config.toml
hidden_size = 128
n_experts = 256
routed_scale = 12.9
norm = "rmsnorm"
norm_place = "pre"
rope_theta = 100000.0
init = "normal"
Below are experts of layer 2 (counted from 0) of a mixture-of-experts language model. Rows are named router (the router's row for the expert), gate (a neuron's input weights, with its number), up (a neuron's input weights, with its number) and show model dimensions 0-127. Each number is 128 + 24 x the weight over its row's rms, rounded and kept within 0 to 255. Numbers have three digits each.
After each expert's rows: "mostly gets" lists some tokens that are sent to it at least half of the time; "gets" lists some tokens that make up at least twice as much of what it gets as of all text. This comes from a sample of Wikipedia text that the model never trained on. Tokens count by the router's weight.

# expert 51
router:126147152145140133152143163117159094129153128157136096104134102129147141119129153146127117087088163095127160110130144089098090149157110189150111159112118137094120119100148130138132124161133075142113120139104118085105118114107106142147133089099169135157122175185102137093090138151152141116141109117122167135163165100166137133122101143160149140135157113131139099179119110131090127111117
gate0:139150116109133106157089083121081131123147131131124163184132138120119112123182120130114144131135108146141158130131136086115127124137162192107142131148150156098124149127158083129121139078131122122119138117126094118139102099150124130129093138133134157132129177115128144109148094178129122087132132099220128106186158164138167147122110154129127104122120146111138096117120128127135119170122
up0:186136079129126101105118130085118102102097122107086132133136123138118103128162147113139160099163080138156113158125142144152108141090168142132150103122122125087151152139131119163170128112123124145122108086154178132096135059136127123133101150149143134127103164140130110146166175127098120121127105168200127118145121137133129111102132136124121115089112105125131126122114176137165119140160
gate1:103154162167115149119113171114138098131133121134111161129091177140121150137112090114091146135090121122150157159134112117098121163109114153142132083097112092150082133119126152172107129154111146118170127144129135138090160159132144097109154154118115099130132088128161128128093138157145139115171169147121087142147108140096087156106137140127147126145164109138081159092164098121095135115116
up1:122131107130102116154157146159103146085077137140137123137123165155121154143144107145160142139127161077133145153153131159174130112145145079126133157149134150103115117113121132129139104127120148108135087120130137169090116133145142155150126108123134150080143181152142147114133151133126181136123112170096146122133107106118137050114130111161108200182135107109132139147146097147114129145143
gate2:089130133157135146101118144158139122088126119139114101122124121139132141169090129111146128180121131144140141110108118117140144104160130163113112093102139167104126095116087132144157142123163144140150130138128139174109071104066152128092115118150171107128157099107096102123154170139117103156144150105094165127097148099159100098181114108120159096104126141142125123128088161089156132123128
up2:131145158137128159138139128121068143162107141130133120156150158115168117151117094106114166135138144113118100106094100101118138139170128140106128123112130175130084084138116070100088119139134149137135148119120158164102110141143180094134099144098128108119123170117119145085102134152113128158092166114116117098120142131168133123149182111123125076103134141175140155133146175141148139114130
gate3:189141133109161129155126113128149153139165095126191128120176139152095135166170151150112084122155121150149120097125115128123144109134146113106150113160152164139132113085088146148158116121159135182137124104112151163137155166135109107145097114122128135144171123110129130148110096090135158093128131154130129145157095164123141148130131109128119167165105144134129176079162153142140121123109
up3:153153125080174139140082130165087119043103169114113137139160086147108131137125142138153115107124134094108135166135146123156133151131106123103125092126128144118134142129132125099155117136088193111131124129118117149109138127104121142118098158129111114119174129158120096145152098134117143143171129112115072206148114119152093124126140128133112161154124122166096124133143125126142096106127
gate4:145149146113166091143103131113113094083143114124119144159106130140147075094160135119147103176171139156114113123117143132091153117123144125124132127120114141109097094122115112131105095158123169124117097101146131143150131155113112116109161139144129196116117119145134120059163153154110158126113151124136143107108113181109127094133121102139120158125114114158123151090124138156099155195171
up4:112117176147172119121118142116144115124149161140150140107140139160115115130131141123166090146093152133141116112113143124159141099175134105177124135087145172131089107122115153136102166093124110136140180146097169100182145166127120160109141124123097127128098105128128135167148085102123099088165136126165118114110122186171130107139102168103148119119119122130130161097143130103105106140109
mostly gets: "th | ", "; ", "th; ", "; +", " | ", " | — | "
gets: " | ", ".", "; ", "–", ",", " |"

# expert 226
router:152171120136119113104103162174165107110140142153148098092127114120151135107125160144113101112098162125111185129119140097087094139147105149156112127135084124099150101106156154144150122153151061129102128129096114120133106109119107112123134131121142121156109151175106139096100134152158141127129115142145167157115161120139149151130097120154113162161131088138167083162098119147090090126118
gate0:098133126139147151140116143144171105202154088080117154123144155130153144126097122111080100157134124111110116134124119092113145136142122122127115107076149108139121128168167161089115131121124102167147160112112094147121126148119157177120101111137132103139115161122129147121109155124137182104157080090150106131159143126152138174148135160112105120122106131120114155091128124084110116083119
up0:117105112120104086114126135130189120183165107115117113113078173170154174121105145132110124097153101148124125139095127179139128169108146114124144161081106096113139132172095157154126128149122109136118172137124109113120130111110123140147137093092081120139094107139135126145143103130116118097171141134128111169137106147142162127135122129142121146141069160147140143121089095120092122105152
gate1:148125108174116135147130122115145121141115150105108131112113153046095175149102129155148124165104129132098119151120125124123131128118102108113105154080140079134122087107102172124083149089124116133139120119111133132126117146108142121117120085149167158144145115102126119129178155124133111129054171133132110084114084101117150149142164129114095141136134069121110091121119127131128139157137
up1:168151099168132141085118124160131121134159127145139074092140097129120115103127141106167107114127130139179131125157132139129164113160095145153119117138112128139138109133126093122162147111112068099112119169169128112157079090121115166135142132083148155139071124124125098135126087117123113112143107101120138154151129159113151163176132154139109158101126167132112100114159108179118136119122
gate2:118113152126107142108135114137132146097121124116097119109085123134104135181067100110115124126151098142129115144157115126134087093143164125128170120176116126156160151131114137096132143159152126086098157138097111079134163191112115139143147100144105154109134114095128142157059133128112153116087115158148143141141139121108136138142126154127136121139140080146136123086065081115138132136125
up2:121108101070084116097122104132162101076165142105112116094121090177100118140147091160130117123164091142139108130122137091104124137146117153093137111148136117154121134123136158133085133129144138144121133130148153144131121154106133160144138117099131105109165120146164134123087099117102146109121145119108165141101101125078095111085113157115162139165138125085173095115115076128126173137139
gate3:157146116132149097117127095126130165125108129139088119146147114145118085134107154166098095122132109144128163157090071135101131126139137136117122132107121116109133106115110151117122132128148113121138162102073130151129076162120101150092146137082096066121129113096048127108109091084105157115106148105131118124119107099129111121124091122126119194132096132143127158146111143113163146129134
up3:148133119123130146077108136107137096167134098096155144150100110127151140159135139107123139121157119151133125082131133126164126141107128196166096111116131103128113132113158128134114120182137156144128114108171169089134147126124142138181148096129181139120151115155145099185131142086125157138139124122107147098172129177134076137157115117158129141151141149133137168111099082142145126109135
gate4:155126144143144121166139085143131141159153100110115103084166126136096163139109139154150104126135133109112156145122095119110160113153159130091111150142120122091117141077142094108128142111120123149115113122121123144140125128160084162168111140133092152160091125081171136121101118129137138123124136100153112177078144120148157136146072147166127132176123119140118119075118102144112088179141
up4:160148134104078136131094155117109149127154111129112138114148169128128095137139141106127137140099118137160106129158106091114133124138137118110116110077166099096105120102136089135155132127116096107107134120092128148132088122122127125160077114120074152152159200131160098104116087127119103116124128135157120137151131158115167112132118131092084139146146131094185138165141082134084115131154
mostly gets: " / (", "th | ", "; ", "th; ", " | ", " | — | "
gets: " | ", "–", "; ", "-", "| ", ","

# expert 59
router:146083110152116117129103099181138128139111146126105146106135152147103169128115130142136095112150106150118148147137153155095115116114136089134115134125166161118157120131089130094127101144125155155170141135142102141158136122155118184148148099123068163119095115091132159135088167135120160156083107109170147124114165106115129185152106116154162132150124136099109124115151141149153102157156
gate0:120127141117135152128144112112119134129126124094152127137128134151127134110115122118152117143120069151134131153109159173086148120136136138124161112071123110117127150096088117109151110148189087093083141131149122173181154123117120136145162187163152113118139104100132102133109177107086105143095153159122154135113119091113123178087123105101159120120125154140115095148133119128122090111095
up0:133137096135128130125151159118142108117095102152097125124127154126110132111106148168143148044106159087098130136159115142115127086140127146153138125117137072093106111140142141104129122148113135125163129141139123145129139173153185106105161129140185125093147126114128149131175151090140147157139096098129128128120153146120085108150101130123134158145114106107159119147151141112144137082196
gate1:147114122072153127134136094163151142104124074138130147142126114120094135119186091122147126138115107150129095112159158160080097133158183144139122129137125151121158142163150097159143126159122127121128114131106161146163116124112185118132194112113122144137115127159120143146133121119130169108111113120126113164131149163093077085121103144089112121105176102078140131113120122121139138121131
up1:171096152112119153090117136145125135122159158160097124097126112151138148133146103070103132155168116111130103131121130153121127146104139100106083155087105146139171101146140156100138119138114079139094097152162110113126120177108106130120143167141139119092104116119134132151091105166131162133098090146127097111111108122067144125128132114118152154136140145153100109125120126142122093178180
gate2:099106086110164129110133161111129137142135120155093119120138102141121109096103124146116115168110138103164149113123133097123110150143113151124125134098139092185129080086132113107084161161138166138113164180080138119087148123097105140120118104119138099144120143150154109151087125124125138112122192126106114145117117095135164117100112122120093130155160156121155100106106106150109146069140
up2:117115175117077120113167123184142133091133144117096189140151127148118139106153140136185175134140149140163153100147132120137115125118166117104136120136074113140095177107119163184172122116095113093138091152142121119114115128118143128155126118168103136123126095173137147140157127117116129136110130127139124121116123110148092104094101176152112148147131132158154114115129124106137177152118
gate3:072125114136139112137104132093152130172149171104102114140090168140165111162154105107101085117186125102107106126146088155169124173131122159129136112117093134124141148091134209095134119112131138108105146098109155125146126150126110121098120143129107141055153107129134141142156127118097145125114121090148109160147113154147158127110113132130145126141133140107146144126116133126140128140187
up3:141131087144143127113120155127138155150132109134127081132138124125156112118176102113169139160132128141091110135130114170143117164105119155127154170142087118166173149141136102136151104149117121112101154145087093154082167150161128094118114112147148158097131117124110089111159149144133110097159137105125111153174100173132106109151156133122120132091133132141134161199148101123134119160165
gate4:098116137087155125172105072148135146202162145152123084164131170094101134161148102147128121139104099144145119132118142157124119116145130120117113110136149102082139116132137117109115128136121153161164112127147139073132139147111155121139120095117102118127112117113161112105168148132129151110113170166109146142159113176141173177128140109143152103141133129122126131197120111141096112136157
up4:090110120162105107088121161148143133102129132114133119156135130136138148146092122135097121104169125139140118120116140150140150185143113158138135102116163163126148109133147142134066119104175167096097143156119163212118101118139119115092119135136115190116163135133125136141109110137099088178159088120148133101078139120131098119152110102100156132132123138135142104103163135113134120114132
mostly gets: "==", "| S", "==S", "==History==", "==P", "==M"
gets: "==", " |", "===", "|", "\n\n", "\n"

# expert 53
router:103141182135148119116140151110096078148155144090099115133149135157140098127118127072128123108070139108115124096079113080105090097124106155160147149146158151139132138137121123104123146122084127116106137143127083119112120108128119102141076157145176134119175147122137138106116144119136142141135121104134178118115127151133123141149094161169131114125160160076097160140125106131171109134130
gate0:156102125116113136110111084152119123139134163105101126123124134155117132107112125109136163132173167134147148095108164137082141159118128167099173135142102161085141127113131074146144107145126119121127097165119128071151124103159102132098160104167104105126123073094125103116155152129142141128126179144128128144121132110113117181108116120176090179131139131118125107126105139131105116090084
up0:130122126137112134139129137126098141108129111143188135104054079146150156149097090183152138145141127129120107120094150186138160176098133162126153183139118103115121130162094179113135103133130163147146127082132097118133112142141141149106129112166107115118122148131081161123125106142120144105111110092144144120136082127150152093127096127143129113166137096135110143117160131149144157123130
gate1:103144146097133138088133087134159135101115132130125116099097133116125103152107111123146096119146145109135144110123137145130098099126113153121131095098126123126178051116107143158131132123088117125105125091135127132113133184183127117150111124146117073116116101122124145095108108107101172139060106161138111154125115101150172165100108112146149128120113080168102149114121159106151104105113
up1:118182144097153065134164097125126165106131114133114161146138128131126134162102156143139125137124112141115113142184127097126127155125095120127103098162092119090106078128123105102099141155146139156118136077166100108136117147133113161144148164129091127136141105139095103099098119119131128120110128164153122135090123123168192140150088143106135163107090126096111130109090142123130154148150
gate2:128132108162087132187145125151130127115128071108103090114146158078122124153116106117114159101130171165110140108126096120153124187148100151124121136139116115160096133124132119088126097129121101137113101089120116118149170133134158099186141139106117163121139159066130114106160143160163116126137150127130159126120174127131139129143122122162110161172106147138141150179141154119112132133115
up2:101072140125140123118153174123148127135130154086119115122123105117152122084087100117131130135142136165126136101112123144100149107133146106170159104104125142183122138086125119122101096163091170130168158101144123098175103160092138130101112119128143174109165166106098141158152120124130144150112165156148154128165184125164138116085163134127151117128124132108099140137142129126143110093127
gate3:118082130136102102099183171185112114114137131105080137125121147148127144123145135130179143096105075119101125121151136151118090163133140130161134104130134108172138159134098156100124116109111092103121167140152093097160145137174106146145129130118161120132125095148147117110119114178123126146142161107130100133140146144092144106123117108111118110116139166097110137124122101164128106103060
up3:154103124127139120093113134115144159096112128157125109164078137126137149124113136152153113168084124107104154080112115144069112130138172122148153125154139121160098137143128108079127153144106121134116127132100117098100104101162132122125092073109143180126093138128147101081152167153148130124128116108138123085083111135127120127178180095123142116146102138132109141083112126134105094116113
gate4:130109087092114103093070126155121130147117126121166151147132118175118129139131130146117136132099123151102121103147155132103127155177136150113110141135152168155148114129114167142096118127154109090125122108175135113125142110188091115124137117114138178114124152129100145158141093097167163140131112127122096149167083137137127133136126117089127164108145136116126127085194097104171090130112
up4:096114138172145102144115120137131086137133116097110115115089144151128125144129115139130160141100095127151120166104164142138104114136117134167142173099117131118120144119120107158095172138128104157164145170157119093141122165098115122144078108167118160110097105091097101133091082152133097121116135123147135137121133121131094134151115110148191120138181164130132154174100106156130146171137
mostly gets: "ious", "ical", " British", "atic", "ological", " Asian"
gets: " of", " of the", "ical", "ious", "atic", "ative"

# expert 90
router:130110122156155140127148133156172116133154121146150079093111103128143122120116147114101116153148134138135175122120088082061149113174103138153106112131134161100138119105132183157146163147090124111124139155176118111160165103115172103089112136119139095117120132138114149116123130145146088095140112129104127129123129166159101130133100144168142119111117172138085090110079122112103113135115
gate0:122170107121120096139156128135139120150130140100118119106095112136140120117142103105136100135146144079139142163142107150119108121145137099154144168153179163130122114140124098106166164145100085185146137136074157109129108093159140168149120148130138117114118114160138108199093126104123102147114145152129150127091137084154119093083103122090134071103126122118131127128158092149124113136124
up0:092139158113128122137102105077131149111140149115070111111082137130108126084096146135118129128125066144128128143086131116124144111102073130151120175124129145140111130130143144127098105142145140093143125161143098127096155106120167166117108111125135095113147150101108168149106146156164099140103108117151103177154111148102159107117123108160140107116138115133157143113137131190153140186137
gate1:105139164100105169144143149097121144179187106116114129159141124135135111142167135091146132141105103123103095115100121103147071120152115180104126101124170135150068175135111110106111144135141146115121089151156108125093088112110130134126104132109179128140117112110136099143115098110101095154124122121123113112119140137125126116125098110067132098112171131133128104188125142121108116146104
up1:094141150156136151148118147139093133152127113138156114182133096107144106083176100148135102131133096155097138063120053124146160156156118153117105148101110137108116151100153109176127090158175092100121136081121142130105163149142148093154132132095145133145137112115142173128131110123117140095138148109108137129126116130105108131128148112163137110143113086154103129117136116146128163149102
gate2:144124159140121151133112157151082118090120121088099098119119150141070112172155117125126103135147126114152132120120151115094123110139115096094127138112150094106141113115103069162126140113168135123148154160145114114168161143138122161139143126170101123131171155159107136147095143147133165145092116143097122120161103139117133125145096194156084136148105118132116111139090178137140097095112
up2:098113090143142137128145152096167112131139116147125158098137128141147146124099112075170145102173173119128168155114137107099142081144134156143106108130132109120125123122163171119143119113071095100128192141153156132137139152133181135113152135127184095105159118113168107122114166099114133111122138145107093138129124141145162130167152099148155154137101115099117113122130166129119138115152
gate3:164101108152136121157106126161139127122140127121098133140150124125092144130148119141092131102119156135136163143131148116096157119158105141118154117159176095176138138143160126144150155149096083104137132092200153137120131130145106121125126137116129155157172153123123127123125110146130084107140111166109127076107126096102130147136119125112146163083136103071129138130052134073119123126096
up3:106104093136112159099110085136136130160082119129095177112152125098150171111133107157102128099123043132127120114139137149157102148126123111098138101101113130149101110140128163111119127094069138122146126120158106136108105153126133127184145113146136093131140120161102146087132148122104150134150172135142119133100105114108128153153075148148134113088122146146125143138094141169123117121083
gate4:152134123121141154108139140147140149110125093101138144116170132136112159097112145078100135147092115095105153150133119148127156115118100132120179106142150138054117145089108124161132187137125091126164091133109118118090115115124063130108138136157162106109132162133141108148114157088120103143136117087124124130095125154109136147135122092109159144131112071122164088145135123107093127101125
up4:137161116153131159125109134129119108135180105126156128133151119104122110138145155111136144127141124125109135116164088151106127097137100144144127119163130107090143127143130099087112095114147106136110061130161151114148135088143153112135138142136111162144116171124136101127160107105112134128100079116164169111086174094114151133119140129094143107092121121090186167170133087137189109136116
mostly gets: " just", "⁄", " thir", " to ", " couple", " group of"
gets: ",", "–", ", ", " ", " to ", " and "

# expert 80
router:133180140125127136146151156084122071110107125144091102144146157130134099148141125141148145114138138098145148132097129119146079139120141150147121149129099112141148132109135082116131099157151105098123124136117116114077134139121104095163120126086163128163163153196153119110087146158134150154109119129104141118169166125137174081127092168155108105123178114134119108162111113122104131107140
gate0:149121124140131129098100129105164113105151128119117110153107156091119156137143117134155095130121133112109107134099143140081154115142102113133087138157085126125133113086111136116107116115146128181173142134131108114132179137111137148137086110160157194124097134107114085066109151115133060102097139137096165177118118108155102132144192126125137092124122141111126115128140123149110134139114
up0:097144136159123165113109122188173138114117129121113142149131126126085121100148132122119088140111160139095087145080128153130087151082133170156102137144120115122089130120140134116140113097136115128166088127121143102118133121178098140124088134175152140169153145135167131149111133111139164133155100101140110094093084113095115166139072141113128108096122132134102106131161143124125128150163
gate1:091110111115135163113110106148148118159142116119127124137138128095108105186116148101099116146135103140146121125151130144145111153127133088167138131081142105113099126102094155070132135139121161116143118090117145115121150103146147167138149135115133049142111127108159136131130154107131119097123101144112116090135181155155168118145080157106122146123134125092132168109127185084109130080116
up1:085159112054109149107127082111146145116149152122178127136152160108130085153163146169137118119137104141136149138119103133074145145109133142134123167115134069111081141121155111125103147154144116129127147127115133132124181110196111107166139137115105106135135106167127178115119115087131137120117122128137142144172122172136123125131126127098149139105156149138097115157162098116139141102122
gate2:146097164103102124143123136107113098117092131124129160145139149106100084137129131113132141123090150162172110129135134176122095148159161127131110110132117115147120106143151079085136115140122164137113076121192148133107141147090163112103149108123168078171117096149124099131099110144143118140100165137117125118109153133099129138114127167107115114159111153125094171135126143111160085108081
up2:089137089139150166136158126149090134133156096131156095144161167144141151119141117135150109130121136079136138135152101149155108125115133143084177146124098128121083120124151115177134114174140133084116114127094133097134151154149108133158125133146110114076101161137161087114121131124148179124151124128144135139120196167098104148138122104128149138120123117166167140143164126078143129114141
gate3:124172100110149149132167143147149080190154159099150097140102145135132132116135132148152160165138160135135087098161106133147114090128115098186133118084097108122130135137098091118139118118107166161093143100154157149133163155147099129126147087092117119152163110086116137143109110122142144137093135134123104108122128132136141087147131127116089159117159085098128128137116098156138103147157
up3:136164159124113185132134134131144132082138142121106106123149145161152113142100138118136097150099157108138129088165143125140146097121141113138136132098163144140131087117118124137112141120115140117146099136171077146112147185109169135105124116136132125137109131102118153172106118143116164126067105133157122083161081123185127124107127132139136075115133126162104131148171171147109130084161
gate4:152118147115077140128134091107151152095111124117139098148117176136132108136087123137144140172176126101115135141165141188146158139127137151151154156054108121094113114099186171144158151156101102171175115111137145102109124099124097120126152128106139178089117094125123135131133157112139122135136118137122109115125127098148132129131157108126182135113115150136146139104112087138113105132133
up4:140128161122163145157128123129123171154145117108105143116102135148160098120144104121113174154122118178142169117152140105089173113133134138112106161146146155092091099110108099118093145189134117149115126091119138118137105130177133142132124138120117077093070102139144138104114149120156153128093117122182131118124122127106076116111148129150158109116151143111119167150127160094168100107138
mostly gets: " end of the", "% of", " part of the", "% of the", "ed to the", " of"
gets: " of", " of the", " the", " to the", " to", "s of"

# expert 25
router:163104167144135116141105142133142130161104113137166151121146092084154159163132119158165117080123127100096149099131173103087130154144136128172097135085130175124094108113173142131105118119136150155107091120115131113141158094102131161102140099118151114133089146109109169142122114142150130132154093127124129146117157141142084172132123122160157166140158173100118121118113149164113106141111
gate0:140164101128135128158114151135088121079124136141140115084159090085153115127120097153176125159076143097132152066152141112155123139116137190114116124153144135142166135112173104127156137098133079140138097116134156124139115118108118138150096138109145136133163107139144122144130127113129095072143155164188105147143139117127142128098102140136110136113128117116164084103087142140109149129115
up0:144122128142118147116107109130165122086125163130135097120150144131109127118131146132122142150167103132149105133140145139143138121100119159129155112164145173099146133113115115124195140145110106137193119144133123109125157104116133146173086153102144134120129109105116085108084115178105094145136136141108179158123160135046134133137113104143081135135146129095112105157124092132116094178130
gate1:138142140097147165157159082142151096154125073109129105142160130087120127153113112124118133149095142096129127140118147135113090119110086156100159107161080176131144177141098128118151145152124139144117107117169099130141147170093128171115158104124133122115123096128143128132138099138093107131141167082121159128167160141125113124155116121187102146115160129122140099150146160124103102088135
up1:158123156130128147171153128166132158142130104165163085121146143102097132119131119117118137121129116124133114099077093153107153124117140153153160112127148171124127145119086090132142121105109148133132150153132110147132129116134138157100089114112139120125156192106135139156102091101134110151167106140098118124135149147129092161140140121105174122135135187119069101088140159133102153063106
gate2:097143129111133121096122149154139127121154127102139113128084130147149135084107125122109178139144126139103105156089097083108158126134157155135119166150115120092160120163150130150142134177106082140162124117174129151130131168119115145076119114117091110114171134143174148151132154117125126136143095093101139057130147060116141109105136144128142138143099159113130104148106134121124085133139
up2:139118093141105119140104132172146127116115119136060068116156117081110123148153115125101114144128141108153138134112142104135128146102087120104134106156125156111104143111092131130133132099137160109102129145149093155120107103097125090159073112118156099091132125138119163094109161136105120101113169190121131135116085109137146063114147122139111159123139130090099132129146164140129155091148
gate3:070078086125108126138125156112102092117148148132133141129131096153146146127104111121110159120127156092131137119116164162146139151151132127132110142149156133127062116134092134132116151133112120118120180125153134099113111104063169105129046106130144144131175142098130154112135137138120162130132156117108106123141144173142112129061114132087111103122111135161160137131163125117121123117146
up3:131137127106154074078135120102123174130158090100129171158106100098121132103176123152123110178112127119139134168106115133131101110180134114123142158093087117110137110106131098142126145140106117143114127149094107139152129153142162122094169155158123136112128140107101124119135106135126104107104136104157088108106081119152166162151146173146168131137111108173158118116130143111086147159113
gate4:156147122130193107130117129126145126127138124104139113156092084115101126113097120130152129146132137091109126132111132152151140156101114128163113109128122086140152126147118147143133133105135072136116114154130114106125126159129097111110139107115130122134120064104093113154161173096117086094122169166131134140127063137146110105191135132179143149139106116160140091144066174136112125135116
up4:172126136140088141152150083124157137126136125108158097097122131167130119082127129083114153111103151073194140152118171121114153142140171123161136171118111143094091122079159130113133143151106071128144153110105122104100110099144145148130103150124133132104164105127133087135131123184144071115132139127122144146129107091121087131151135119138147109157142111146123142112117135146120098136121
mostly gets: " | ", "; ", ") | ", "% | ", "a | ", "\" | "
gets: " | ", "; ", ") | ", "% | ", " |  | ", ") |"

# expert 183
router:098188130151122094107094160132134150110108166138109116133151106132135079099153110141121085102105129138098160117083099168150124111094136107108156135156102151139102095113106157105147103080169119112106108135111163134122109168089102130122166157107131119139126097136086086111092128122128122147115144151114132170091093102121110117164086085123132119121170111140135113146131132111127131147116
gate0:121138094154111118164087151112148149128139125158150113160118100094156148129135118128093129086135094189101118139108124167115096103096136127122146129161141153126121107078097145145161136129143086131087070151150108121129152118128128098188105128079119138110169132134103134131142121094135117112112107137109087161164122146135134106135105148116125107113166129110140140143082090120176135107096
up0:110116099111130136097106119177149116155174122085136159134113123124171140122112125124110152121143103140135093166106152110130123141139111127154139121112135164133114154152102102124134145089116118160122152209145084109105115112141110093140093072128134064138113105136120164141165142102134153103123130114125107119153128123148144099099160160131168169134125166083134158117146094132150129093118
gate1:072134108127154130126145122156176129119098138129116151121158176123089138125104091111128099135114176110136127162100118129128119112157146142137145137125162113146084153075104113174111087106164145124121165131117123116142153161172159165134117108139155116101093132133096140139129150150092133173105178168109095126112160135138169170095104137131146128126146138111088116148137168125129151138116
up1:131096098123132102095128070094078153106125143141113173178173153164130084138149133139145114121123145132111134112113173121119131149097121134148173138124110159137169147141125158130141123123121122105129154126119107142145108126149122164190151133112123100150135118065109114094151146137118137154132113153124141105110174112139104161114134151108157131127150136067093073154160128143103119107128
gate2:098088166109140195169088105069124117141130119122098109101122089107124113148120146140105150134131127117163137142120113108135135171145091090089138101096102125122124104176129138121102119120131156154092123128111117148160167094112145107141128162154114089128096113141156086151111156100124185129119112140114109158124168165109151115128117098107165114151127172097136126119113131129163128127131
up2:118111127149135118124119132133109124159116111101130164146133120125120170126134121085099147124131101080156124152114120101157146166149140171142160095148133145128157154137122129116148126106121107119116179103168106122117128092117155132128174118136156136117094079116142100112142174159080123118147151089086126117132165132108119130143151141167158143167067110118094156140145122117114074125067
gate3:146170138137131140139135102105144120114110154154096120127129178130137082133143110071095117116161111117141160128087145136079110121108161143126173152115153146140102132119105122092110156109163137141110139171112127101127154149132128161158102136092112133127166179134072134110105064126132106159126135132136152152139134158098170145127068104158116094150129119133095144138164132114137120109127
up3:168111156118145134109141151147131080123083096115147143131135154137142160152156123141153175119153158103146085170101129136089161157095136120127135088147087154129119154136126124140106100112084082110150153175182142167141148129155139106140164109140129122133149155096125143165134095132129123106122187105083113101134121169137131107119167133129127159165139091113123140130143138138141109110131
gate4:138155170089071148104117112151120116137097091159089199109113126136163146124131114132153113130123132150141101140075133127106135148123090135129130170139147137124120136133150126121150163143101141116150109084136147157124151128111137109163101115115117138108094138165181145112178145087115124160132099133178134129167109151133150130073111138078096114146115117144107132139139140142152094140160
up4:140072135135117165114117115093125111106154110077158103103120115125139119131125116185183133125110129147190137134100123119109113094140123130147134072135115119153118134108065141126135122139145159151139111108153103154153146077160117163120129108132082138141102128134106169136097105106111105130176114160113092143159121137155115082142103132109099117090110150141144107119093166133130124144114
mostly gets: "| Win | ", " | Succeeded by", "| Preceded by", "th century.", " year.", " Chevrolet | "
gets: "\n\n", "\n", ".", ").", "s.", "L |"

# expert 26
router:157149115144170135120117146165131141098112126143136061104102101121122133137133093150082133112135162120107160137100143143089087143145106104144108152167125132096130097098176129152113137137106168168172132116124132123082140092105149114095114123129133101152100130138140131107117121161138139081140140149119153173116115133114116157091105092136094142128086144086117065149109152148144115136143
gate0:127136103148101160109111092096122128108092097130134159148132124170126142090147128093148130099127147140111136135118160150152118152098102123114130135185101145160144132135148103102136150113083149151134120124194129136093136131150140118128123127131109192091123123091133091123109105118082167140138140105152103134182107112110136139093129107097081138149148089080156140121114147161105095099123
up0:139097125132129113103106106114106110074174163116103141109124148113102119137110145147090088118143152174099145111114114134089129124127078091110104125113192116136116112104112113113062184142126089167136121090135137121184124112118125176112130150124104114125128123121123113126129157122135111149110118130174181128135144108171133140105090132122149136104114104121155133074149131124131135154149
gate1:106126150134187157117124136109115100139142148132115143148098159127085124099107166095163103168124154115141090123161100115156122125140136161144144110120129117121114120121118105110147141101183169118143099108151095087132120123092163161113130130134144089080140084110181098126131152071121173131098105185141142154164142123086093145139111141117095135124116132138157137122115121118132121140109
up1:168138159167140159122123128130102175163159126125128107123122159117127141154117060129133135103155150115109108137134106116114135158121124112174132133118129082127152107121157158116132125141124112121099117148120170124094117116122162131089081169163108120128111125095146070177164181131123151121164112157148149152106148111130098138106193146130168107113144116106134132079108137150153126134129
gate2:153088113093159109077100139165132125122137147113136129133126130143150122171140203142118136186148107140118118136159088089141133137095174096140120111075102134072170131145102099132121129118131113162119153118146100108142123150118085124126127125167101134136122114114144112087118135146156127154123090145127145125135153137089142134069109133123133114098134157084140114109144144096139096095135
up2:165123122114137072153117163156130133117112143109108146121169124079124104093124109135127087090120116156167154154141148147136111122106135133082148144137154112136156169122099136109148109129149110145148086132109076125147135123158072106182152129145149132134109084180125144091096134129125116173134119149101141165168142099091127170111117134124125144123139153162144115134120176148139123100120
gate3:172138061147175149130123101132120129161130151128130102098132136128122080139093133114112177098099134144135111126132119139114137135098127112107144092136162114104142177175113147139143126097143079155106127146110148107124143116157082178118107116108112108112097088145165155123122132137099122121128138188104133128141116135087147149120122112108138127095117160095146084130155165189131123114119
up3:148125111117128166109116093115126145143142149079129120127111093088126184095147145174147118154122160094129092088152108124102130152120109105154117134130145125115114119134100092136063136137132117135094153094116116158102183158162066090130146136141129108172152145155115118143164152109122134140116139114123147100179145092121125112114162095124127144093139148123110133143142153086126143100101
gate4:137153137105109118090128123111137146091139132096086094130135112128113156125102131143138126133093092140144161130147132159114142144081141127148138118142095127115127131146092076118189143149142160162153141070125107163125168134119120164112152104114097110128145119069089097137175115146109117146130127091138171134183163123111164155094121093140109098132112132134096133136097166128152147121135
up4:143165183119105153132131118118176172114125118139099143112101134131128097138102151091154081144129140126149142162082127126090125151121104162136143047094099152081142143100138120139139156117123157131170138117142111110147071091127106158134132134167148094129157160120130128117117131130140096170149081131117123125130138153152128115145113124118122128140150171089125130104090089135099103133133
mostly gets: " \"", " of ", " and ", " $", " ", " the "
gets: " ", "| ", " \"", " of ", " (", ", "